From a checkpoint of a small mixture-of-experts model trained on Wikipedia: vocabulary 2048.
Below are experts of layer 4 (counted from 0) of a mixture-of-experts language model. Rows are named router (the router's row for the expert), down (a neuron's output weights, with its number) and show model dimensions 0-127. Each number is 128 + 32 x the weight over its row's rms, rounded and kept within 0 to 255. Numbers have three digits each.
Before each expert's rows: "raises" lists some tokens whose logits its average output raises strongly, later layers aside. This comes from a sample of Wikipedia text that the model never trained on.

# expert 52
raises: "ney", "illion", "ician", "dom"
router:219154112125156125131093122165133118124109135170136143137155099129195156031062160132152079128148141160168151118134133166085225166093133142122142157141139137148141126084164150102086102053134117125141164121091089106118111106096135114132135106148177096124123158111134110186136147141084115153214063102120091086115105152147123099101163133152123110087125105151116122080108062198136088140122
down13:153143153055137117134159113151115126158125068140134131103074107166188075127113141082119102083098124104157152197147157108156110105126116120134081055184072188113122065151098123175137156125139123156125106132141131129132199107127108067099129042156171111169109125163177177138122129156127167103182099076172192127109105158154178149132132090105112125111081118129116098128088169135114116172145
down14:108131182167181075149151110116138103124181105092070132099147110121167139115138134087144154103131073126065091153096071175154139094173159151153176065096159079071153219132141138129156090132098108066119147128165096141145159080124165116138174111134150149197072116124095124118124032135112141149113119135165108109142134149132104080157161162140181130095116171094118127141114121158141122101171
down15:126098117102117099095121165101121145125059136126118080160063107104112071131138137147152150094167127138120161164190133135199103139124102128186082133122097179119169099169067146128161192155171172118180130050121095138185104110158135145166201103114081109106122122069133107099196126140119150149117147101108117106148119157099066169159079133108157110106114133107160137125091149073180126127171
down16:161142156102099110043185076187127170107117126165183101165119106098106140112103180069151156101096099097083054149109116109151122099148127190154140148053119076106177146168163106165201114154108173140150152093134152144119132103145110141187065117134167135177095132181179124102105090092059148115193111106140149123111129109145126103150106134097144103145116152122108145098148088117131135122117
down17:146099165118127152098083165145102164115121137126123170121126110149144082152130155143117085152140076179033121140160088126068137183111114111124144130131170159130131110134057195096173053081150114165130105216146168117123154134185124112190179099091103099145153120084132141138125144104152166144207106123158130157125102117070103124102142124142080116151150109146117161130091117115081087083185
down18:126132140154139159129173116158135096081146134124140149145138130126196149144154140148153153171142124080100124103152051076086168110185098104103096115110152121092122111113166115148152183141118072170050104144077137145100121152108168117141163044143131144128126113144143177131097112091100175064066136152089171096109117140126128165121111135151068136096198050113127170100111160173168083116180
down19:133188121119164107116150147168073146063127139129109140099098109091083125107129096190121168174105189073202098113189123118158175119119117139118124084147119105130123147134122132089132123123135088109139078086135140120096163075128094177100109117141133136143122173158181056060078137097146121131184140112140113157091101141096188159136118166203119157109128208148120143153138110199136097095105
down20:081189108091079144116098111130082156202122143150101128122193185096157146087130106100174127097100159146169156094112118163133181091059105031149124135108103079133124130140173146131111112131090105152097160078160141152086120146159128161133133135140141160087133108141128143101134138139171145108109135098111131147133126159166160210152134127087118136154082077178174080172085164116108041124124
down21:115123170157116148140192129132192156162166137166159118164055118090133086067136118126113052079140155136118150094181128163124169119099144153066154079130043123112093142130144099077136076146100094154172155103154111083192098123132139154068142139113113168109180111126122146148132147070101151122184136136079144149123145093148041072147123147116158162117118151140144171161142132130140128084138
down22:167147112088107151143103147162105126129092116172093175068104174093187154147140079141153153092079098111094096109161172124120148096174138088110081138135176158116088122079165176057141134160107151147160113110099153165115105123169129156154167116114102161098089172121159076168089111153192076087115165107113112156089098147092162133180089134157119093114141188109148170174125101140054125152106
down23:125189096163189141142157122118147093168092115161093138112146142121074119155141156113123123122111090128104156085125110171112147203120131084049181081157068127086093138132171099104140127155130196116137108096126140116110122172109133113135102190162145125064104097123160121083060077115181107104209103174145136168108124147143156126127172096171117082162173143112167072113162118173138148129094
down24:124169163142105165087136124097127100109122153116099141106166103161070155165136147097164097125172094171099152131142096083137132094147111153116158123135158099137177141145146119128093078116157101109142137161129162163127122132073105138143104149162070204089165062093118172100125128099182123105164101142153180184157126127149135110134074116065150140112135084145091158088121141022080202195145
down25:090147126100137120168165122137120157155139102121128138160153116104076170089183056128106109122144112147120143127103165121108161144089197135075113150188111090128115151176113127207087084164140145105166091120128137120119112193111131167167086159128096175067119083089111172122068160102121169160114063141179141078076090045108159150157156093127138142132161123115093176123133168134105149153097
down26:151160072103125133145061121172144099088199121079149133110131199148076102182123131162170141105175151146153095136105171176158113129097173070132075136100140114154139148133045145155123131097132145126119079137135120134123124153143084078163135113173134128167091142146123114141107125084099085130134161146076070076145155149106181088145133127086168178122161168117163082050186119127131122118082
down27:159116135142131125054114132070118131099114152101111108139108152134137065063139145083110062073166160076175159064169145151165099105158090066123142124099145146145148149127090078130120114194133148185154104161153114089118131177157152146162196104098149202145166088150155142122203149146080125128092145128142128102134154127102125134142077117147192104109124138127076120151145147139133065181131
down28:099148142155085149128125151163142058125110122108115159116087142094145118184126095140136130111125111071047147114108159178107130149112167124176099150116109147182122112136187082096074123139124131127132176114164135098139115103130116179065098072115074189136173138129082140106128160161085127083114103123146174162103089174148164161098127145113111156087094152190164139128132055179067170187164
down29:096173095175150085131104124117111150111151169136121073096124123113097128121124122130157175101120162121112108187169075147057120132112144085141114109116111145171161085145145171068164057144116114094133041124124115117160096145090168123186123100117209092120168122122147155099128124178178157076087108177066140121160132121208098142140163102107147141155098150114064192136140098147124156105142
down30:149108105114171146149139136127118097145112116160141171198119100137153106149140130123150125158122125132098113064085090172140081118164132065165144108052159138113194106165164181083111106110130172128127117116162136137132069082086086140168205118136147095135157139114163074150130111078145111142122154063177127155163095080150143178140111117203097101128125177098117109116092116081202085082130
down31:206095083108155136135123137124139062163167071166135127144142102106152229083136158121143134115090092119107110186141182101156199149084120101116128152170169092184127094146137126093101069091137084122096115165129113081138162107098092142106119141137060148106153168082115143147100156118110161138079145176180097113123124128144119103105113105179091106170104208135129131111170153165166127115129
down32:122102152107101088100129155121130153132106096111098108133109076112098094133125135177115127178152135138165046205141091146094093158114100170078145135167130181168159182110122127118086119179149068105149101145195149130095137057180175136135121063130123159143109131132145065102135125132184161135135105136154160103122091179198109121140099145138131136095110054188101060128106112129170141120168
down33:191095130117138091165125126134136160116132096161085099138069139137136164179136118092138193139141097077110135141106097079132082212171143143154068100170203129112113093112144117125122101164116095128072133170147121151111137098131156105137082067119109076160127188153112159104181161135158110160119101167097167047090136106158097073137134152154125124111187097167101130131120053105161140141146
down34:116115137140088124152165144182108149124111169123137163120136120169133128163091136163116124080095174181100108137131183107162104103096110138097109084154087089141139108095097100162143094110102133158117154138115118086114163115119089137130159138117122152133036110150196081123174111137195155190116089077156152063149176036177145162130149116135121091128123130130126146141162094129026139080187
down35:147133140126136127131105131061122109112141128100090153074131095132169153149182106141157104130142145083114129084123097081145114125121095106159092114182106178061113185128128156149146098117108153171118089116162115126244127094079139142103138066109142109137135168091208189125164148187096150148131123137080197174128089095082092117147178144099097059119139149148147116110174136160144149100118
down36:040127142131111115149060120133140169161144137103095168154148153065172054160137115101150140162025110109169166092116096127053107153122111210151056160119191121137162149124099104091131140177103099141155147124143099130129137153144115130177107124067085095126102172120127129145151095109137131122162150122149141134134102114166133163121144103151114146091108081170189148154123180074136121087141
down37:102154052133157181105138164079118110150088110126076058180153135108162090130156122107099161188094114107112058115130097108182156144123116124150133159125113130181169143129103101143121180192108142086109194116143124190119095133130129138120146139167156142074102106139119129078100159111132037065157120149112129129073109172138182194121161134081111192163154106088105132126130126153132122149106
down38:155150079133125147122076136089060137176070151127121154166156139191082131219119114211203155183130070132122166165132124107106141135165172070137150171094094114100098122140083094143073141108112122126129110122153185107149135132070126103111149099084118115107164085112114116128150140154169111150132155127085114142120133151175122137155103069146159172150180128125121153126143107101057064121118

# expert 56
raises: "ilt", "aces", "earch"
router:170167111180198170118093140196100108148118190150169125091134136142152177100080127095106110162147097152136139128135112168144139131115171130180089121145095136135170108063176142105105133096163132068132165101144085178052111130110161163103089105122158101098108137155139065138116140170049104140172143104111074072175100117143087180087151126142163116103140092084118112092117105176127103110148
down13:145138146116151081135117125175103122151135088091127100102101150097095134124087160154103141103089151085173134134166127168184157151084163095164162089107139160131165021100126098145095168092120140151168105142181166096041104117146100156133147080098134093129109100133140143175072098143187140102150094124089108149135103081143130136106159133144173189159177133095120161141092111127124209097194
down14:075166146077110125155134130120061113123107092145095209076142161151157085114149147137158144157150102127147079116172070116119148115126122143145131089084115129081121128183156102099114146110185123122125124143154113109170151104099117119149129149149186167132112090056079104102129215107142114120115115165171104129145148106152108205128098113125089134082136040113192143122133223145102154117094
down15:123135107186126191166067127113180113136126104142104144136149155086054133115117127096117115147107084105095142123126142088120164166112077186156125161142192148141144214130134117135173150139172136200140104161167158110115124106122136101135149113157065152084147100117115110112101087108119150070123154157092169113108093164070165125145148088174123070201119079169132143160091118066171084104116
down16:042093128121176134173109162143108118132111134112121096130129158161082164085132175085098100073158124151140118124124150165133139087111170105102135152158118220141130135037113112147106139136115098132196137123118181116112152134177122086184078178096128103150133132121121144155159086188129101099132073079108103142171153117197118077183097137097106180068114142155090140150133159109134109111180
down17:168061175135113153025117073102148136160133121129155152122067090105126169164101097080112144107113122102140129106115136101136103157090140173164107113143177127070151082118173170110079066125100152136141105145149164169153129163154156090123168087141080113167172114113135142121086172198095143143086121102109175165118154190153168109184120089149129124131111070125130096076131125132134155186157
down18:153148118112117098144137161098123109149095077164072133136162132130153136133176118091149213086100148138137138164134123122065092146099133141172128131053143125123091089160096175233126105183108141128159135119168109067154152088131040143101152177094098124144116160115140152145133138128076175131136123134117157142180121197087165098072111117112133148076127182117154094100153125067153102143108
down19:117127108146092149109144127112150098129125138159207177109118065149117114179134120051162073149233145114164101099070125135049134135155145128093115119145130088090113113174124154111124141152166099089050125142167154152143111154073119189169130093109106102128134113142189150102172101110125129127127088104122119116142146127207094079166144155112098086126154139132188110173164068149116132129121
down20:099123133121104090175109149130159153125108149162145084127104086129095179146135088132082167179083076152187111119130073143155113144152127126087037086116159144120162168084136109126159152121198121206142088154109152189163146146125126094081128184105131137159136143151121166110129166133128209097109153135125080103167089053148096109134081152114127136149129136055176112172115127115104169116107
down21:127139085110172138127178162132055107092156123115125133160121132108153101104135159127187065174118134123094097077149103145164127146114135124063111162154137098143133065127136167113183093157119127144131106046129132116157130128125144117121116105141146157076149131153153104153123199105090098092113188121221104128105077201122185176089137103103157152166107188080123061141112107182135134156118
down22:172170133139155123149155082142180150148128148113096114042160122179147139108125111154078087163128165170172132090095160066113142162062134115119057123060137145125129141132109093076165155081184145098125145110162116154100099060159180150146147184164099176153137156062110124137071149123140118108124134128102115114149163092137168178120136169122131109113092134172065120067143143094102091116141
down23:058148168170130125178165156138103108150139124117132155141107075079149145103101126155098104161116107131162075106110105090075129104195096126092151101145132134096147153131133125184100068174140147092141124090095133094106163117148095184113173149091145117103119090106122138140141092120116138177173150071124183221090096157104142130150170119155206207122097119105065084162127121170149106153105
down24:121135145167142126098135050147122134127061172164120135147136173153070157151140118113169113094094124105102140100118137079168143149140090160067135115189172164112149136119117129121163157095128111144128179143179120152103129114129108165057164104194134049114044085136092122187138088137149117120191045121119111159120137139125144146108089163150124104125076162126131144197116167148135074094161
down25:127126120121116122150101154106199152091127087169090106163132165137136139082099100151176100138173143116154102153076097116132066115190118175112139112108111163106217116161077188152126161111093127125119145079071094118058127104092096146109135095155171126072102116126106100135171124119153147124190121128124152202094150086120185144063122106151129195131066108154139148151121116094162125118182
down26:145079141155120104093135154122139112066152112137142113194104113098111175147131111143186110091119107124169034173099112085168131112113146142081197084085102076128200185159152140166170120142111123116126135178096102136167150116156112105127152162112087160076135115064101128107184104078129156166150109092174197103135145112125118164148138120141146088133150143166121122079132129049130172129164
down27:126168154133122139154148160131072163154123175142159139143097104144114089097141151156089179090147109170090110104124139152156127121131142122115089074143079170139064123113166167132156113187149086181077044193109091131110153128142190114170162165138135137138127189179123136126116116155156110088122164070123119170174151103179097130124100089082101090122068147108105121115146065104092146169058
down28:128089144161064099128159102079168120126096118090164088096114120116087137093134132104131187156176113101123107083120102135116077174134129187201122140118168160098098118144137114134149151115092008101149136080154128087123177144140161154101113109150153135113123169114112184144085126114109159129129173148110099118112111132131125136139110160123118135131217122058170138146212155135115089209098
down29:157171122111097145151110117081146085138111110135131147102186127115109102081119108152174210103152163087138140148198121076086132129123139089125138140134157150137134124160056111098107145124142099071087144160125149225125124150117128043095064091185136142161149117119155037117145189077136134144129151140097136185167093111149142132125095162083128114103162103150154154150096127121090188135145
down30:170145076124101117187093139128143137084146080119171204071120105154111192116143131133173087081113135133115185161162106154087167092131183115168159172178140157110095099109204121098104080162158132112147088129089144138155107166131139140182091141114147171175168158096127134150146084102142099100104102098139089123130088074169105087091137127126133118164127147127105134154128095178053084167089
down31:124130157108142123135085173150151113072142094161171106132128101145149061140068115180096117141160164168122154102154106177145118163098195141155124113128153084139137098104168082102089195106154122116093121133114156109172121112111090169139097144071151169088121112164099035143126118104136127105126137171156113112108170186143171091156151115155086138220082079145099116124074139101078179146161
down32:103126150171157198102105105140130175141066098122202111101167102211127136179158133110164140109165147144090187185138123134116118096105163103056106130135128126049136107084156120122117089113152061119130143113162109175131125166193174093165085087137173128121150085149133152117144099149130109130137129129062045120115128110123068104167105118143119116141135143145086168115154117069099171129138
down33:129129103178103139071160110145143187174110155126152109136122113117167117157156130122149113086134062072155163146112064211135069171115082103125174114127148074096062105144112092136160101109152145142121101074159101117155140081137099190134146154107100071146098125181136156158110183202129155119081166124112125104098143122121171171068153110094098112152138165103159148183182127110125126101102
down34:074128117127128126083163085182125154139131053095156159169169118076125085167109146088170138173108122166128122124063164173130138154153097101144088114110093117118093055166160069143146181098149119136137150148120145104148143131110138093147156059125109114123163081103145143141083141170141106126140191140129099148098108185076161159112141125167202129211092101142105173108101148075145166109098
down35:110069145146120087124134100105101105153176157110151157163140180086188137099121119129087105118152141105123144143133117119143115163138130142088074117146103121177145150033152120195151086131137139139111124099178177176179091130102100113159056156168164107139090081155100084098073207149127144180070085176122165124129136140071129118084098178098101110147169162146164136150101122100143171120109
down36:111074028168161179128149155144122136126112168161100127198118109142098086113092164126095185165143145167150067113081097117151087120133161153179089115121124096129109138133144163142112098179045133142069157092177092071162096132104113150081122139141139189181111167155201165095112113127142162128064145119119099066132112117095106121133132149114165107139117138163142125108133147160157120156086
down37:179099111106141145154135097154088132123086192091191135192132080150157137227137083134137105158092137145071169090098084065130120116134146138142098106061123116160105098116104196119165080152098173102097143092184112100124108098102112112171095130111170186114092169130174111128148120154107129175130114164141150154110109114144077137093138130112155188135121136097097070111156179125168166144147
down38:160115133169144192142107139126101092117151081154146160194196095146126151164107165121074059138092156136130135074109159144183136111081164109114137121116157150100092132083086116116121163121161113095116099133186198113151096107101132112108125112121124171137125153141088145115137108142132148137145059170073136159057092130096140149098225113171126072083199174139097165132105077126145134110125

# expert 32
raises: "ices", " children", "ice", "ark", "ries"
router:164149051109135151121083114169123136121108141178140123076191139084135112131091128107129109121124133183123209142131143175108164155120131123172106183157105122174157080091162196117105086132182114128176136144100152146101118162078156109114086128156149099104122155093140104192061145190111132178143064099105069131159118143115129171104138132170173093082130104096113125155090107158096095187140
down13:110126178127077091129106092158110093158107108128124170167123221154157104118134182135122148223123138080160137069171078144159135124084139123098154106093139134108124142134180143101101155148076158147042119134137161176133074122123158107083126071207077127116154081144132153133119130117182126162109152147087121150144138055138109105127111119110119117080086202120116099143133129114179141127151
down14:121058180146125139104126171167118102092098184175061107145091153102141094068177094119088162142143104159118078184173127120108108045114142168137133156106135146144128150127156139155138134103201199130189115163122176116138125110172079070125085139158138166154125120113190087135110131123139105077136108131173110074140087132140149093140134170078163137109102124103114141150167062114090132121166
down15:109102162135092110088140208092161143072087116150143121115090111174145189139109121110077156138177141176064083123159114152156154168081098116072107112148135074121092161168114113132129138128081122141176133177128104137153140166116118099123100124144113167065147111208177102157051105132105139156056108137134128140094109129174092170135140126117194076174117155164099128108140182116161126102147
down16:092070089205124117137168147144123139105134073181029160157130137108142097130115136093093181100108163153135174172166114120144151094094129173171166145119142116157155117096152110067125157125094134130138119070197156113123092154121117140139157047119167097158054123094105141151139179138106149059109149130094161116091088128119136102162125094117164160140077121130136143154163158121173150060133
down17:162158090120090144129172140116215097110125157093111107141079084088151185113131157143101130155181126092100109129134112145147133162158149136128092079153083131151122175133168084174163166136082162089152074117140123043160141131121160115148136120063114153092166140113128109153202122123136157078114130071142086137165120088122123139128142089163137155090137141072147108174134140093186127112023
down18:105108078093137124148164154151147183134100112172154109144112150123116109128200124161198144165186106141137098161094102077122146056101083111175122129145147089081139147126084140163152122116080143164078139152064120119111148107172182125075112072136121125163145110107076155084084127140177093131135164131163113115114171113068069152166161127163129100166127121113142036148106188153126115133159
down19:152131133127141121096157161115128099144135176101137178074113072130092180126102106143137178201139150120171194156182154149100123099115182114118148101180126138161168078101118087161115206133135117108098135154124123108156081182124114101106223138144067121076126116144112152115108140055123080075156129154127080082098164126095101117092118130155158174093093168091115147156142090133136104087098
down20:123190144073114141128100098195109052161105157094132115085146170082176142144159136171160112128150093165089066095135129127087119120109077161120160096124117107085105155123122146144125137067121131126141145099112117094219175084103163069140195130142103093142134114139153174098132135171149122068085125167200149085094167124166134155116105088074100108144123129152168162184105137109125121155148
down21:149078110169105141140160091135155137110189135131089110102126150084155134084122123144130103099140137147111086178129099109106169129080103127118168099045121094171127156067169173166091146194164145091115103061108172081125166178133159089092177099138138142120143118113139157130137111149106129179116172122152127161162140188087078178150082100108160164096142077175129130107118176148126086114048
down22:197125137112103129197106097177158168126126105101151039161111075105125163192121149150154093153187109142070133157074178043167146161133141104118109127120109120117145146165157121152143099129151114135133109182114134148077130089132097109152133170122174090151076088120210131093098121087093128062108103118148120141185151149151135089121151141080146109169113086106142140133154106085107090139080
down23:134191136101142142126110118098099129129134150184174108125153100100142107179189069142136101108117126120070163124121049150153081111119117123133098130202093202104152159143136169107148119177098095142083152116124131158151109184082118172110154160162107070096089111110081120089144176148140107134068111140130056110146179148194142111127156113128131116161119085190156107065160148164117113106080
down24:097138070190098127170149194085190142151170122122184149114128102112088117091151105131140058085136140084084130153140145130149173160149126149108060125124060152127117116226118178126179114119121173160163179151130100096177119133076087120137084134104071111142167134106083111176129120090179137155113130138170150120133110112106134142108103128069165114159100172155119087183121127123137080130118
down25:159119154121124158092102099071147134174142145130101160142154172118107092114113155197158117129119133107105130119111166130141187126150128118114110110102129174127138156136130076141190095098089169209156133108172170050131068184107131138135115126147159094110116206146113145156097131105196121077131138167054106082120075069157080134108127165093134164135167063093153146076120108101127123157090
down26:188130123151072152141137176098118076063116082152087144180120076099145145148118093112192162119127153117171095125174131126057116102183142110153124070113128139087102107111113202149139087113159101087146106100134116155115097144120081153082143205079047124086116150130119138160116100149096103103180173133131130154136112117145204128155179132201074119137148158129114144104150148132156121122148
down27:152124157070110154105101125164124172174078068110123115041077168144137113146172047136115213210127125094081171097165134141200124140100108162143105078148045194130079112156098091124111170123155085107146146134081162120175208144111137101135124117170112121133110143142108124108122100129143154108163091109125139167112125146145171130141161109106116128124144112174137123124128128126159095094131
down28:109157129110117143150094151110107151158170058134122166152143166222101120153150124101144137111147128103112120130086176096109117080146109061164073137112151131139167138135130131201079134060146108151101148178154092138082153115140136155161179125117122141209114117087142084161107184147135105129098075114098125110131058099082156159113112222137082112092105099131115148121139119181109182127167
down29:109141118165099143128128123124089087157120061109085147121165167135081116117112135237139138135186102115167126136181158075160073078135049180177107137153112148110109190162162124121136153112095140145069116098112102131122133118098133121145108127129103145098096141132086171077121091141125076147125146141121158096100125136141161138100178160200102186119128151187148041155144172117129147100086
down30:188132163105155124085103060084152150064087145158141107168163104104144141132131146159133115126118173083146133163125149144133120149093156122052115122161086086155142117103139160160142155133150085102090113189196167155160108153157147118124092082151137122150121189147076137166074065131126118144148153182100132138070130099148145118077057169116049090114106130096107150082173129172127116155166
down31:074150132103136121100119150159156087108125113124127137151077099087205107094144138141144108077117100163086124138138139077105130137157158140157145111172148055099112096149073184129112192114176094172172162094190102165110193104150095101093111132142127060098183131090076102133133082132086119120137114156135143156107096172100159121163128105135122117184167100209132098114160136086148189128158
down32:156143126143194186150194135130142154137093101127122104165084116082111129111093171143140078116159148096126121132142124100150068111107085146109106097126133088120102092066136078182198176123157133083136144116097125107174147154111166122118176171181130120172096079102184126158150084139079152107176104168133135122062114130084173145069132076151128109158168120074144146043127137123082135142136
down33:148143172129148106144127130111139180052102157077060211117142127100134119160110181141143132133137109120150161133149052131076180145131110080133115162119140103134142133128103110188147152123124146092166094120131094099135197185134149124140125127153148093158125126107136131106074103066150188107080081147093071097109172097096114167133058106077073141180172134155107122163190163137126143141096
down34:078118112116162106108110115156172158147085158079163103080166142132133131124067166137153162117076134129113133097147107108116046128154093101100168152156143107151083136128132073058118145047158165141183109170097128115079188082103091095137161123169145075145129096151114203145081182189165132135137071127169147109127133172132153178116175142148090147118181116122097109130121094143154143150137
down35:096161131133112134169145134201183178100180177140188158126129091116120093143089114109143093133169144100139111128143144154079096181092156155098126140112164103094107185144121143111069112117096114078110106097145127079108108086131058125123138104177152160130140168112102161142145175146183090156180131133087117084151117082141072111154129111089126097184047172142144141206118122111103068163128
down36:127104085190118102155177126123175160088165084120110085135131182142112106073153144083121085101097139064115117128059097150139128101171158085141107145117106125120165146152156124105149113111080151126190113119143122139158096151127053123174119114159132068133121130133180101113091148075138118184143149176076165112178122110135127147134093153136135218150163088160120212160107078107130170147085
down37:053140062165110137113094184073088092134152101105111153105137157153112115090186137175114114061155129110077103203143123081138113092124149110126167175169143100120141163125133112137138078064116136142113127089139127123178128178091088144179099084141114169160141106108154135121056112069126145134157106085159110144134086166151107136127151087177147162140177145133070191164177159157145134115134
down38:101144126148083159104174117113085144138111100075092209108159147117094116141120170144146131186106102127142116138060138148121139094162145207158119127128163165111092169170118105134077129160167164148088152125127165117189109119114114120170134121086049166142128103131103129046189149106175149102146095138141142194127182092187095156165153112113126137099134117142060063090130103102090115110123

# expert 63
raises: "bum", " album", "ries", "ton"
router:162150130127152143120109151161151129143110177151141121073219117156098110130100130106102093124124082157145155104138167169071137119146127151159119139168129100161135092110168180110111109086179148133140169130083111155108125103096180135078087146172145116095128153105152129178063133183128077172139098091108117066171101143143114106035157096190169109098092119110113104078068108170118094185151
down13:152103109177111138093100112166123162159167138085157112150102146057159091077127090153108116124121162150093109111136124164155136088129179172072147138151087129162145112106172152088152110146064105142120125120133126187178130116133048159093119102138108103083119092201116187159143036091173141160169152120182098149118162100121052141158125129111145150136079105136155123106093121134065158134171
down14:186191109160115126111155204163177171133128104165154132081113096075169150078095107158147156152159148117077121102102132097076140152081139104146060103118141139132122160093177122161105153114159191135133153084196180141111087113105069116132132130061151084137151125129111084067132154110088130113105150139094161132112127119065183114092156152074182087133133120089098162127149161149125152137096
down15:152122164178083156144143129128130093142117121067104116140131129164159160087060088140152198146134099074134174144133091106178117091153130144167101180156082179104081114129072095119117158138104147178118121131102119117164195169123090150119107124147133176138085132110115084142066083158073173146119146099121141067137104136092162112069085095195119130132221130131094162127149121132117175138157
down16:115114181094129078122144173098100120144092112128147136108110106124115132102104138146133137142172145061109178121103195088122189119127116142109138131079146148085105039116068090156087191129169100090176116094114153150124181099175091145158157144121161105146155123196177144133097153099089099117158115055173146156106061136117150198097154136116141150112112150090145128129129166116143205158159
down17:084067110114075153120131110123093131087170109156081129149084163115148144093144168048112076139118166144108042099129142146159160088052119139232128104143175143104162170167147141188117099214114120095140173125128110093162115118118108116103108155130127134145105112124110082125143144136116144147163158139178138129178113127092113082145148130151143141136138069137145099149095134149185133205094
down18:126132105103129132157134047121116105156101174170116084107180130138163102092127142161142156121176102119097173092157155151177142139072167118163156130156172124071057150127141131171121193157110077078111099157162203111140145106143107109081151134153143078133161130126105132156151112124141154104143168127122122114105083156160064085096103116184146125167053088148112105061106147155056110153163
down19:143132087093133151170130126170092079136085136134089130134137140213103176142079162125155133135101125081042147122128183121150133135131100122220098130159142175123155125162103107137162107084088125146110101168148124152118104167162131111087147137037109095113116186121102133080145120087148159144046096141129178098132084104144058113132130108129147179167190114128151127112199132151112123109108
down20:152146103095062100114183108078168107147117115132114149160073126126124186106194221127163164158082135127084208164081179171134110138104091081099117094101052129183133123119105165126123121084164111158142165144154126133149094184132102140149138111070117140127113137143111096166159095148120088142098110169122145112095160148154136122123143132080148156105114068115129136127217084133075138135123
down21:130124120117130143156105168148145130098124073184139135044188141120162132115085135173120162132100135186086067136144099086165111120131173193141108080091113172125142087142086118138103209130153133141106143159163132104088160105131114087128142127176091138133148171200118159133130163156127139099163063096112110098068060090131128169175125118105162108091146151140069157189125124092142070125101
down22:124139106205132130023143122138153122126128161167091140140123149175024115088076112126050133108120122104098107091129149160109162107099148112164152081083173092110125146158204092118136171111104153143178106114168146120136181143112133096143177132121094158099070114140136154155144071132162094111151150098117137137138116172178106144132100104073091160157110194093114088135133144146151114109177
down23:135093129192156145120150110167131141098081198131179137101174106149079133141172070069086069110138135079108061167108139141131138145125111125079162112130138122167170131168169126123180122122106099140159120176102100028086118129106115124118103160128092073194118130149137169110121093127113142135148188135189173071077146110148141152203118123145134122133139130102113122134072145075129146167109
down24:054110137158144120127121121126092119054055147101094131139157124078130137171179166126122117128181143153154158174118053121139109118151139099146140156140122129171192139137088144128112116143196117094134085114139134126102111183061136127181129082155103123137123131174126146134109124163074200113087045128102112124113121126159133087125099147135097115150128140110183167056159057127162194168143
down25:128129130114123139144123088117146080169168056104166172105168134184206087116118118114141137174147108131090154094191120118096165124162129149108146113139143120119103115173103105133145149121110170158099115103155127119096122099100085090185119059178160164154151152142152163142174152154110128129186111107112107146120117058086119062108107164155092146112045205065113083140080082176142116127118
down26:121122131160121115150086154149090134163151155129042081124137164122171075150156133121153171116166163110112114174052062078158143115137113177104135151142111126114124109137194151101098042137134122128134090143115090145096051145154121126138134122106118090106103145128108053137136117065170108122089166134123117140085160102185162162153100167151195187095111080172150132162172116140176135096134
down27:134160119052095095055104165107181149142093171137135080153172124121094093114091108088166147135125174074065148125123115162107104084142194122124162132164123080125139090122088113078115072122123176090150139168130178142144105097171134135146159180152155159154117179123137172095137082110083128132092202124082125145174135149142150177099107100124118149078151089150155150155104167124074089132167
down28:066160136020122143145123090146103165166151146127167112128158088077188165092111109138120098163085072148114091096138145084125137079101149096155144115065115170100119125114101088094112078130143129127105186152136148186149140128130182137084118095190126139123149146110179151164096156114159146132200063137176183137080129158146157102124152121104139133159161152096076146111142193093127109127121
down29:136102185133163118067112135113150148143142146164110133121130158108135120177122086047172081133128113154113142166116079105162114134179142150158114111095093139092129193083176124099204129150104149151134121137163163109137105127154172101076138110085077114174117184048198118058060114135108117123042110154150137137148146179106138167141088168170130101119151130139114103118145089127110093090141
down30:152182148096107120093127111080142186075134119093118131124066144177120186135146153168127075147122173124161180138110150074128138164099143121082162152131112094093067150121157072102160079116167130109083121123097130107130136101096076138168135109160213145144146161144115091097133133090169184152143142058134124025152125065106129081137151129188179132104153124147124143129150119160102135145104
down31:166132137130138101119134147105105156132178134132139174065086125214163132144117084101106118130136103146214117148151102110093127085156152098087074168137163143135153145167138160165155146082153112148125063087202048120133117108046147148088128158155080146116152116109093121111123174137098136144159112159128113191095122164113097076157137172098092163114158075123081156169131118156071133103140
down32:151166128096111104161129135121077181106120158120137131116150128087090101110132098140133141133122178147116093130147105162091008114060100150143180117105116220131142102178147096121100124084126212101222122161144127120152197131109184118098117078134087147104140112137085142121097105106144082135166157053144099130127121135135134131099146133129101108103089131186167119119094133165105174155146
down33:155107087097134125197136177148111154133156106159117160161104098154232107044098136204086069141102150150108071091163102108136206155146150113128153140157138157124153149105084088119122185149105135115148147138109116147130120124112116119191133101094135113106100130068123150089165120129132104099133103163056143087093116154119036133147157080128144114140121172143194116100159143115137112117165
down34:137102151141148185081108085148136097147097157108216123146114072184093087164120145108158144145139126129135143139114153125140122112133171120162132158112170095113102109107087120169114175109144080099081173159123115186180144101139142130123139049083103130064109154141179098124076159058118126129143094116174152132182083132170119123132133077155113125099150099067186099155130197097069176132138
down35:137108140142099126145165073121120172184140117086125121163076155163139108075148132188120103104137089119129138175155212089109116184143145155095112157101157116144203100121128074153185155118116106080101145104150065114099153097122074098107159083131100080136139133127194185098147109125147114165161123116111099186146140122108155102161162100130170060141135164095117161139089187162088073099128
down36:108149171139115130141142151125186145205127120085101105102192152183111141164108137117083164126103138159107082086129124104155072099140123085147130123155142128151069181078165083081131131148118121137125125130095115143114122149112190060126173164171134155100084157133137103088148199079151097122121107125109178055135120155101092112139152155158100202188146150099061125156075132167100101160111
down37:196108136145139092147093152128098115166094120113144183113146133119141144196106157092159082152167103110130057111129103132158145119106104106176131109144123104156152112223129119130200127166161085164121121103096096105093087113103111132153111112165131135172063126089129109151095067149103112104118140115207158183134156160148126090069151104138101086191138126165111161105132174048169110135085
down38:124103077177083134159150144092119071124097163125101093146128138190108115155148121169112184140161109111114112118070144165119087197054162148165157118130153103143128151114116091093120092145053128136148100147122093077199148129167186149134131193114167065105177115134126118120134105082108173071129147153115128118136087124213164088155055122123112141122134127170125183091157129121095123130102